Below are experts of layer 5 (counted from 0) of a mixture-of-experts language model. Rows are named router (the router's row for the expert), gate (a neuron's input weights, with its number), up (a neuron's input weights, with its number) and show model dimensions 0-255. Each number is 500 + 50 x the weight over its row's rms, rounded and kept within 0 to 999. Numbers have three digits each.
After each expert's rows: "comes after" lists some tokens at least twice as common just before its tokens as in all text; "mostly gets" lists some tokens that are sent to it at least half of the time. This comes from a sample of Wikipedia text that the model never trained on. Tokens count by the router's weight.

# expert 6
router:501490486495512463525516496417458544537436521455561437477365509501465490534545532501537466393541442496576499479480406511584464442466443427558511438507511444556474392537482517509565554503483556490629433522498608424465558557500437477501534379590506535508508482453461532472511586463442600559428469515448498553520614604525470558626535507538480408585524452494467483534470555500520584470489563483477482432479501510468474498423500521492451482518511597488427585495539473550559445556529554475492493425428406469463448401441480517476481373560491548522391575512461579428515522530477537550410524449494488501381520514437546526548467513560484508527506545506497509530410512505449523533465510498554518436452471453568438499533513475611415493507534460425530523522422555478523560532536452
gate8:539526516459478480501532589470456550459416584483438486489512509483397455543595557432516526434529522453580490506540490515477505459595527508556561453514523517538474569513489524503596471448402513520423494555466562488542410432515474465388565509528577542495529477535492522527466452452461661466562505409472526462627490485510486519469480501534403468492480498370454440445445511526563513498515448541449453568470502496519596514430489558542472577432507561411461492470547486566426535427631446471467490499506477400499516446494472507547406419494509496494521522502516512559469484466458410477486447601481440556460487472458498451428598517497382517465554475434457568468494491465559653459476463589580520534453513460476478554524471500533516559498421475514609446448545434550441506504534509
up8:555505406493591478460469569570464512448466434554541459526505525581452523426545524477495435457469504469519403523487460518520550523541490460514407497384572426555454481507494468381372484536428518525530580546471457407553487496534495511429453528550532517498515406502492597473520459584491517532564532496514447519468494557433472632494497535407482540486508493488488486577469426530480431494496485528411566588555553520538497456438625560598535502478535476473524553502518548479530532527522466505526528477448522486513582534453612556538474418536545542424575490476478513464502563425495423517529438584459504578484544433465558513533523420576551541406540405441618473519517519448613422523490464516609524429462525492457579527433503520432504496514419484518506476485481414435444463504561450
gate9:514531495558585536574459442442508508518469478434504422490414582390487562470440457510400521574466534563418533544517411472576469505486482466524449481520505562474440421525477500479433518488504545449428399459388527477484571462571462562422558516585490466532520480522510583599499465542478412511504496419444579535506509481518471525477533497557442442498421445512477465491554466512537505494607501463503463384478481550483471551494499497425435471521595590475488445496475474548506457571510598576378565445435434617523444525498527493479552542576498531468482530494462570451506487493484441480513513580570534515551493504422522466451434494492485558558551581455480498492432497515468493491354480571610543448407491547485502537547496513450470571520567448476597444466440543584533573461578510
up9:577468528505482463392562459532588432433506521472518492502598494443556651531526495413519474474478415450642443533554512424495484527509427464586479522523510433492538460460484470524529449538579507505504429548539538539508482512530503525509503579512589469485402434464508417464466519507451383485465480536449445389444441519489428516476484495456536519454516481471480480520528607559456443503542534466534490621477504485506463469472574585496525458491513474469585506556522584471530510545536557453518488498473426428429503477560460551471407466564466525463435591549521510456565433537538537573465598486500495540486502512446497495563588541531454466537495517543540515529527545452546582483541461476450501408555423327572480459550549537549514470537450431508525553578481384490364470486547519
comes after: " |", " ", "1", " was", "9", " is"
mostly gets: " were", " was", " been", " had", " became", " be"

# expert 8
router:500547428538563396548553510444428467506543534502479524490401505472543464564568544502517585452539464640556471457512527481459519471437432445566515454521532480507452516480530477477575466524515621559494452462571551363577480559587493504510644513532476516490430531564520569587433428544505532588492540462417568493543555505444500554536496561464523452552492515461420486511407599471542550485467461425451488427541578563475431484451453498521402429501542455496507531502566513544525384517546527480437530437440546471457437458500503495448487437610495550546405531506489451455543567479451483511412548446439500583468579574540549496431510588508455470454480512485543526491459559518475558448536473527527506465491515550571519464534458532534360464484575485442552509539409542525493495551536459
gate8:456413546550475534603520515504594540574500440512473500467474522488478498466517540460541561455477543599414551464550535493495451519501576485478509499501488498462473518408464580505573485595525620516543560419526503526418477513557583450534568492479478489484494594376486550572411465506500578457558438577619503431449533490515512462522436470508521410537522513427430474444474542574502416505511537481601499457637524410493580452538589466499507529449522408435590556468530417519485462531469492548468489480465526447467516444507593470543550590433484485529487541552461543438468479468424504532440559501478527470517531512480537398512513504464465606444577452475408499501491505504534475542502522504606611541436559379414432542518528494467439545502488467429486507506414519558519438551482471
up8:559459562440546533438474391524498505487482601447433515550469457522450551464372535526463472413493411485470556417509486581525569479493527514466613487533453470450476432433444472496538584476492491482456538471502530576573474493461540492592504548488473495526651460389440590551524515531414501457523574514452448553543481470450536567482493546573533510507463575549529463441463527512527503506515456571471407400555527603488444599463574522474466434486571443529516420531494535499517531505473472389551460408578508545520538578507476517515543503512456550428510448486562422535568555434516410600455598488553487489445419521578528522533555497505513491625496433550564513537459569468516463493536495506524531427499501433582430472517523447484453507522456457544520412447539515488451399532475499
gate9:469548507465545523544506494501474573494553509472466504474525352468492460532407516538574556514544527512514494504546524485569472474580475478485485517505509516530483448542508481506494595564558548556455456508400538525503519495522513547497612552569483445390541498504584512630463459585492586450501502550383486457527585540612504538494439490524550536558403447542449518510463507519494540458477547483600483515515535456488490538454500439542393549462563565504507568516526509491512482408523579508614564468401424426462453446433498506566539555539497499415549512474483604554526577495536437542560479502563551476477493479536547457529510486461539483535475587386558512529458664463463551481496460517544496587439601412442557430527422529439555536422564502471481529492520442561460423546440460
up9:478579595505503592539491551451564534622467481424510510483460418525561487472492457542544453440507503541556532448517530418546543555535524443441491496511435408470490484522563453445471518455477562501504507465505384478571536442505470505486550574447461556486542494561485538515591578478586503513559557459433535473532543450522501543574377412435493558488521526480464507472506441437522510540489498468430421411496555530491619445447564528518475496504513568534556497485518527495481496516513546392483447575381508588539585584495454392522575494502438442471417564475544502573567535458643536489539472515467516480445486474541623559471454543484496515396523502481451439523554465558485527539431462523473493409585502552557541507555503641468510486493458438600393524526488520474527538475488464
comes after: " |", "|", ";", ":", " H", " J"
mostly gets: " El", " con", " Per", " David", " Ab", " Ed"

# expert 1
router:485489445471536449549455481452558537459475552388542538509463504491547458632571568491567559460492476577530484524586498468552455383538461468539504482493482440371494454458453490487540517524511553586572468536511464416527509461538480508497519449513449515537512504521583502509502587468542504523414435574495502515505546559539485582571445480595460537497432571404510455551483600497529554490494472420409387449532493481483422419484469521432481488516536534489497472513512608645545468489460569475446541493486478430455465483464488561405533456521556561543478530590470513484581528463474499556407606476492483532506481637430500472501420538477453475562451542509516562513453498464523509438469437586575468430448479537549464465517508505558468634565591477355515477479532511543516462556513500
gate9:475507502511478487535376508512429468445490487547465502549466475519570504506500442474556564522522532432375448519577626501488511535405482388446475397520567404536479497468484482376416513492534412454441513508523525541501564605504490611519550475522473486554582505542537536457380455442511492461499489576493522507455547522462435507516527537532518466546554537553490480387403527470555468481564542476506514530464459535639427465479473589424454505568466499567550474488471565617495595510532492509529549417427513460497479561521557428458571520574524471594506549569545534527549426439430489537505541472393582558496430396343510497523503548479502468487424440484552493481531508456532523523555476549477506545469539482505569447567432438492460462544498504487518575475516480466487528541511468
up9:434446493460468462423504513581532472420478516469560493471472520565617390458452534537505455422515566552489460533445553488464460382490446508435521482426544465572539489509482450510524544475503491501534519445474543479562536506519466578517536517479544408555494574466453504477526462474546444514389519530562439516444525512475461419425539457470502521501557528577379432420405506496447483473554513443486512494484524496513441475442538434452477432499410550543481483585487439562463446506433477570501537454460455390476467414487601475485466484526575472489475576583534447500458509444438484522482557491399541623461461491489487541589531545394369497499582488510559538504471445462543656492452503572540513476393544448417551507497460572424499479469485517360516461478547532463481479566494516
gate10:496517522381580476569569409438496574569583507510471503460470485452459530590495459493544579466445534447494579505542464528522575428487544488492452508492476529437469418548467517458495440503505512465523472442542541431590533479554516492561456582408595423449445460586460457503520466558534505537429438556488536479469443494489532520625533537561485522545501507469487545518501480552490552570518454499554530531472545409529492489402446457469616497544469500549563511435599510510498556533502436539457548399458469547382550512606560518465465482571538532605529523574492417497525445535490492589543510515431419570551543497580419543524520550626480500480434531507413527484495518444484437373443456515499488498463498524547418518618520518606494567455523467435457529403446546504476481511521508
up10:456419416552521488505546507530492498549459501499593447486506594529451484445469500510407389463429512577545450509533442477461435539492511504525516516491539443675505465466484381448532482579511486527541457525520570451500464531538490472561457461497454599483514482580512549536563557490492459481563488467466554490503532494463465477401436475445458492557450462541502562476530558462497498479584483460485451480621439527486405599462516554522470493492464509531552489456599506451503523557537454548485467473535419446526446482569554509596488526475393511492407495502465519454483434510451501537479528447518498419501553457495708414437501629435482549517523419444466465440414471459556574538499485552460515549490541509552464543452507400510546395579590549537583524538484503479535549472505416
comes after: " the", " of", " in", " to", " a", " for"
mostly gets: " the", " film", " school", " family", " series", "The"

# expert 9
router:548559414532541385612535482452487531456525532466471442451444581524521481504559490526549550489494416494498509525560516486586366472532538444397458519510583498423454456469512371463560494475440531519569449521603499525510461518472469513561538474451502514512501494584544546521595552518445478523429413508411433569494618516512436539533562581517494489435513517519500458474482459530483495451575559498462440466492499513478510459371518552513495529478502517510482558490522483515622512475500490508454491457499435518453391463510506567464437461531484562586425548581468498472567501470429502568516509493558450491451503512452497559471508453483443467462399573501467588533464422473523615441482438551513556434490443573555488433474495473558314559487542524523453554457388531577541523503580473
gate0:474617439421556530449543657521495557516403544538485489433514512566510557492487470475508577457502533503492489581654501465577540561534507451509507443562484458502528487448448501550528441490450490535544474528476470511578515487496570538477472583419547569471469445526513574412513532501498532548466422457523381632478473527490414509470587550503448522448515477530429444478436579496475465432582548534471488418562502593485542535465495593509520484487502525484480460502537526440535531541506585573414459456535417450407484501549479559544540469450435491570470579525607574536508538454483562528484419527505487545556570506525503473525569449442549516478436563525403480450511493424489604390457521516475510527500489523462498574523499422430501518546387438508510466438550561473483556489406432
up0:379570531512482547558584548521510444500592514523489503411548437538446544548433463460486550446522486488447498505517519397502556469530569491490483546495576524436477518521523472419495522541542589460558558478481532434429550487535425553445596541496521458469451511470553585537565551541415531455435472460495485549460426561510452499538461546561497468485550578481504429412482561500495548492594496480526382509450516459401495440475527532489452447480487436430462450481533575555426591514506494583494534454562477538598477468446527475487458499523506465490516464403592561409495641521493459417530436463399546590477492529510432524510509535507422431506509601533597567569535506512488462434537570545481543599499374497435519498541512552543510491453575468434477489532423495480467459615541532
gate1:592400584507490541575433474534450494496539415410534445558593464511501539514597523458527500432493520558549580564504502495559520550527504451343497485529517439485561496532490575451459502492546513531488459607464487494528492554571473474554524514519518566499431472554477462569508596518483532564431438481463467436513525594528446462488477506582482559437424445501493505530509424477552452519587479499467355358478519448532499542553423532467554515474583574462476530524458536508448593589542527453422464540527518423419396487529482494534478506469521500454565445523500407527476555596522494506585516517432462509488486524426557461476462472544466514437513538396487485554492469505548555487388474509480490596470437523490381456489452579509591520559509446422481484548427536502535503566584465
up1:588467545496409569468574548527504409493446551566464491545553554540558504411541444547529536451431587517427527524477509490445532410504523462503560507497510496487531519513418450569546487491497512422482573446544463439497461534580506514598541498471547481466511508491431455469559483572500481485473642529408448512574618528473475538513518540502552532456492496486556545485444429524460445575491560580529491459575518486478634513537467487538451469424367411521438473488508466469593540587620503562401444479470464490508417495490501536473490438556552598548470484465451471492414525539440497469553470432448487576405460480398491438637496547557495535496417500503521509434525549488534542545550481481456432524555516507564442453528509602407502508505483477512444462523507436621482500523485546
comes after: " ", "2", "1", " (", "-", "9"
mostly gets: " Votes", "0", " Apps", " eight", " six", "pro"

# expert 4
router:545472505456545453513554467488454482438494486468511569404455569535545514538574459450508517456437448548534516420564446523529480474395458547440493488443479507457426443524489506475596488573512507495545456542548499433536547590531436525434539471529547511553481438563573572506559494443497524560470387458489491474496578511535467511568482483557475462470440548488475553503446532482494546505484492455468524471491574481487485514438486499469464523541463468403522514603517514547479366531531478547351495461513493444507457465552544570505333446504534599595435557530439589380534456506443519561533513518500483527415610539503505496527508545450501584514498537504557560447479534421460575469500516609468518464415390427591427427538482483574385565496489462495466500465430498520422584540587511
gate1:480585429549452519534498440452460485537497539521483464542472593434574510570462417472529454569487471559520477539475401449517493580456433557557517427459454538462464489403494477469561471519458533502522439526544495525448472431488527458450487435491462481616437481538485582561522482456480511491564391500515568511499489496440488425488457415507502378546521519498460463467466562469458515489575525483447440427465609440481504529493552523568491482513551601528447457510540502479467363449569519427463570440496400456449514492555491490533513453457468507504386526563513453479492565554415458504538466415623591562485484521422529481578515494467536554554474498430546458534412584387479569473461499582488544406486522535458519459485533566505492482542551523475519470573490532569411604650511491
up1:559522527492499484445465560523419540472487435460515487539512382543580470501501564550540507460512513477573415468464619471506444489559503478497427505491542400552524532553502454455445512461495541419482472477413577499494538609575478438560502563522522538505483471583569453417482537486458569517480466503346437493500529485553520487428548448564513513522422521532486628499446577492505556460393485550419444447524532526423459508412457456536428331539556461446535548442500532479503523593443448488542499439507535529433534511457491538413535463467549532455391503465414481528405534512572442487496452485398526518531467481460453491413431520549526540481502545527456527554522480537547529500484535528525582449511409610531417477489566482462527456517522397487513490551503575402544422529524534
gate2:563456507534528487665506460460512403500468521586456545452546471493519441519567537494420451480528471437465522415543533505504454405478451510451590499596539533486469534468535490561478532428508536445532536438469544550580507510490547489545556567489400511553445444429635535457490483446390538563556415465430512521519544520472515458476575507496501506472511513496556529497516421546416474547541453519378504486378524518474574454518451568520490427531468551490454598546427461487524465522492531554444565537496416478517498513478358592494469472552497448521534548494522476411584469483526467507486512431597571440482543421471562512508512514490532475461441491392458519524589527454506472488441513537507583480481397445555558452501511578504486511523482597467398559515427441626460513517533441
up2:582579502518604534535567523438504512523570536481531529464440483420523429516513438485500551508401545421489502487605583497480427465468509436474517529599536499429506436378456540491459547492484618478503543485489519494570452442421460487558503548557404495581447459439444583420455411481490461475489458477443489432553457466521474472536450549490515521514540545508496562444456452435405494480512480478498496590430429436480562486507536457405449526521452537558532424471456385528449615523562509514486488521430462553550499495416465539510455493483424508443506543564516464433562491485536388407434484446468631510527546571487484582526528509546528504546544458493583422557502501472455478417565472407478429440513478499458593523535495399496472598518510476510440519543562521580465486445542459
comes after: "\n", "-", ".", "==", ")", " C"
mostly gets: "==", "===", " ==", "====", " ===", " Australia"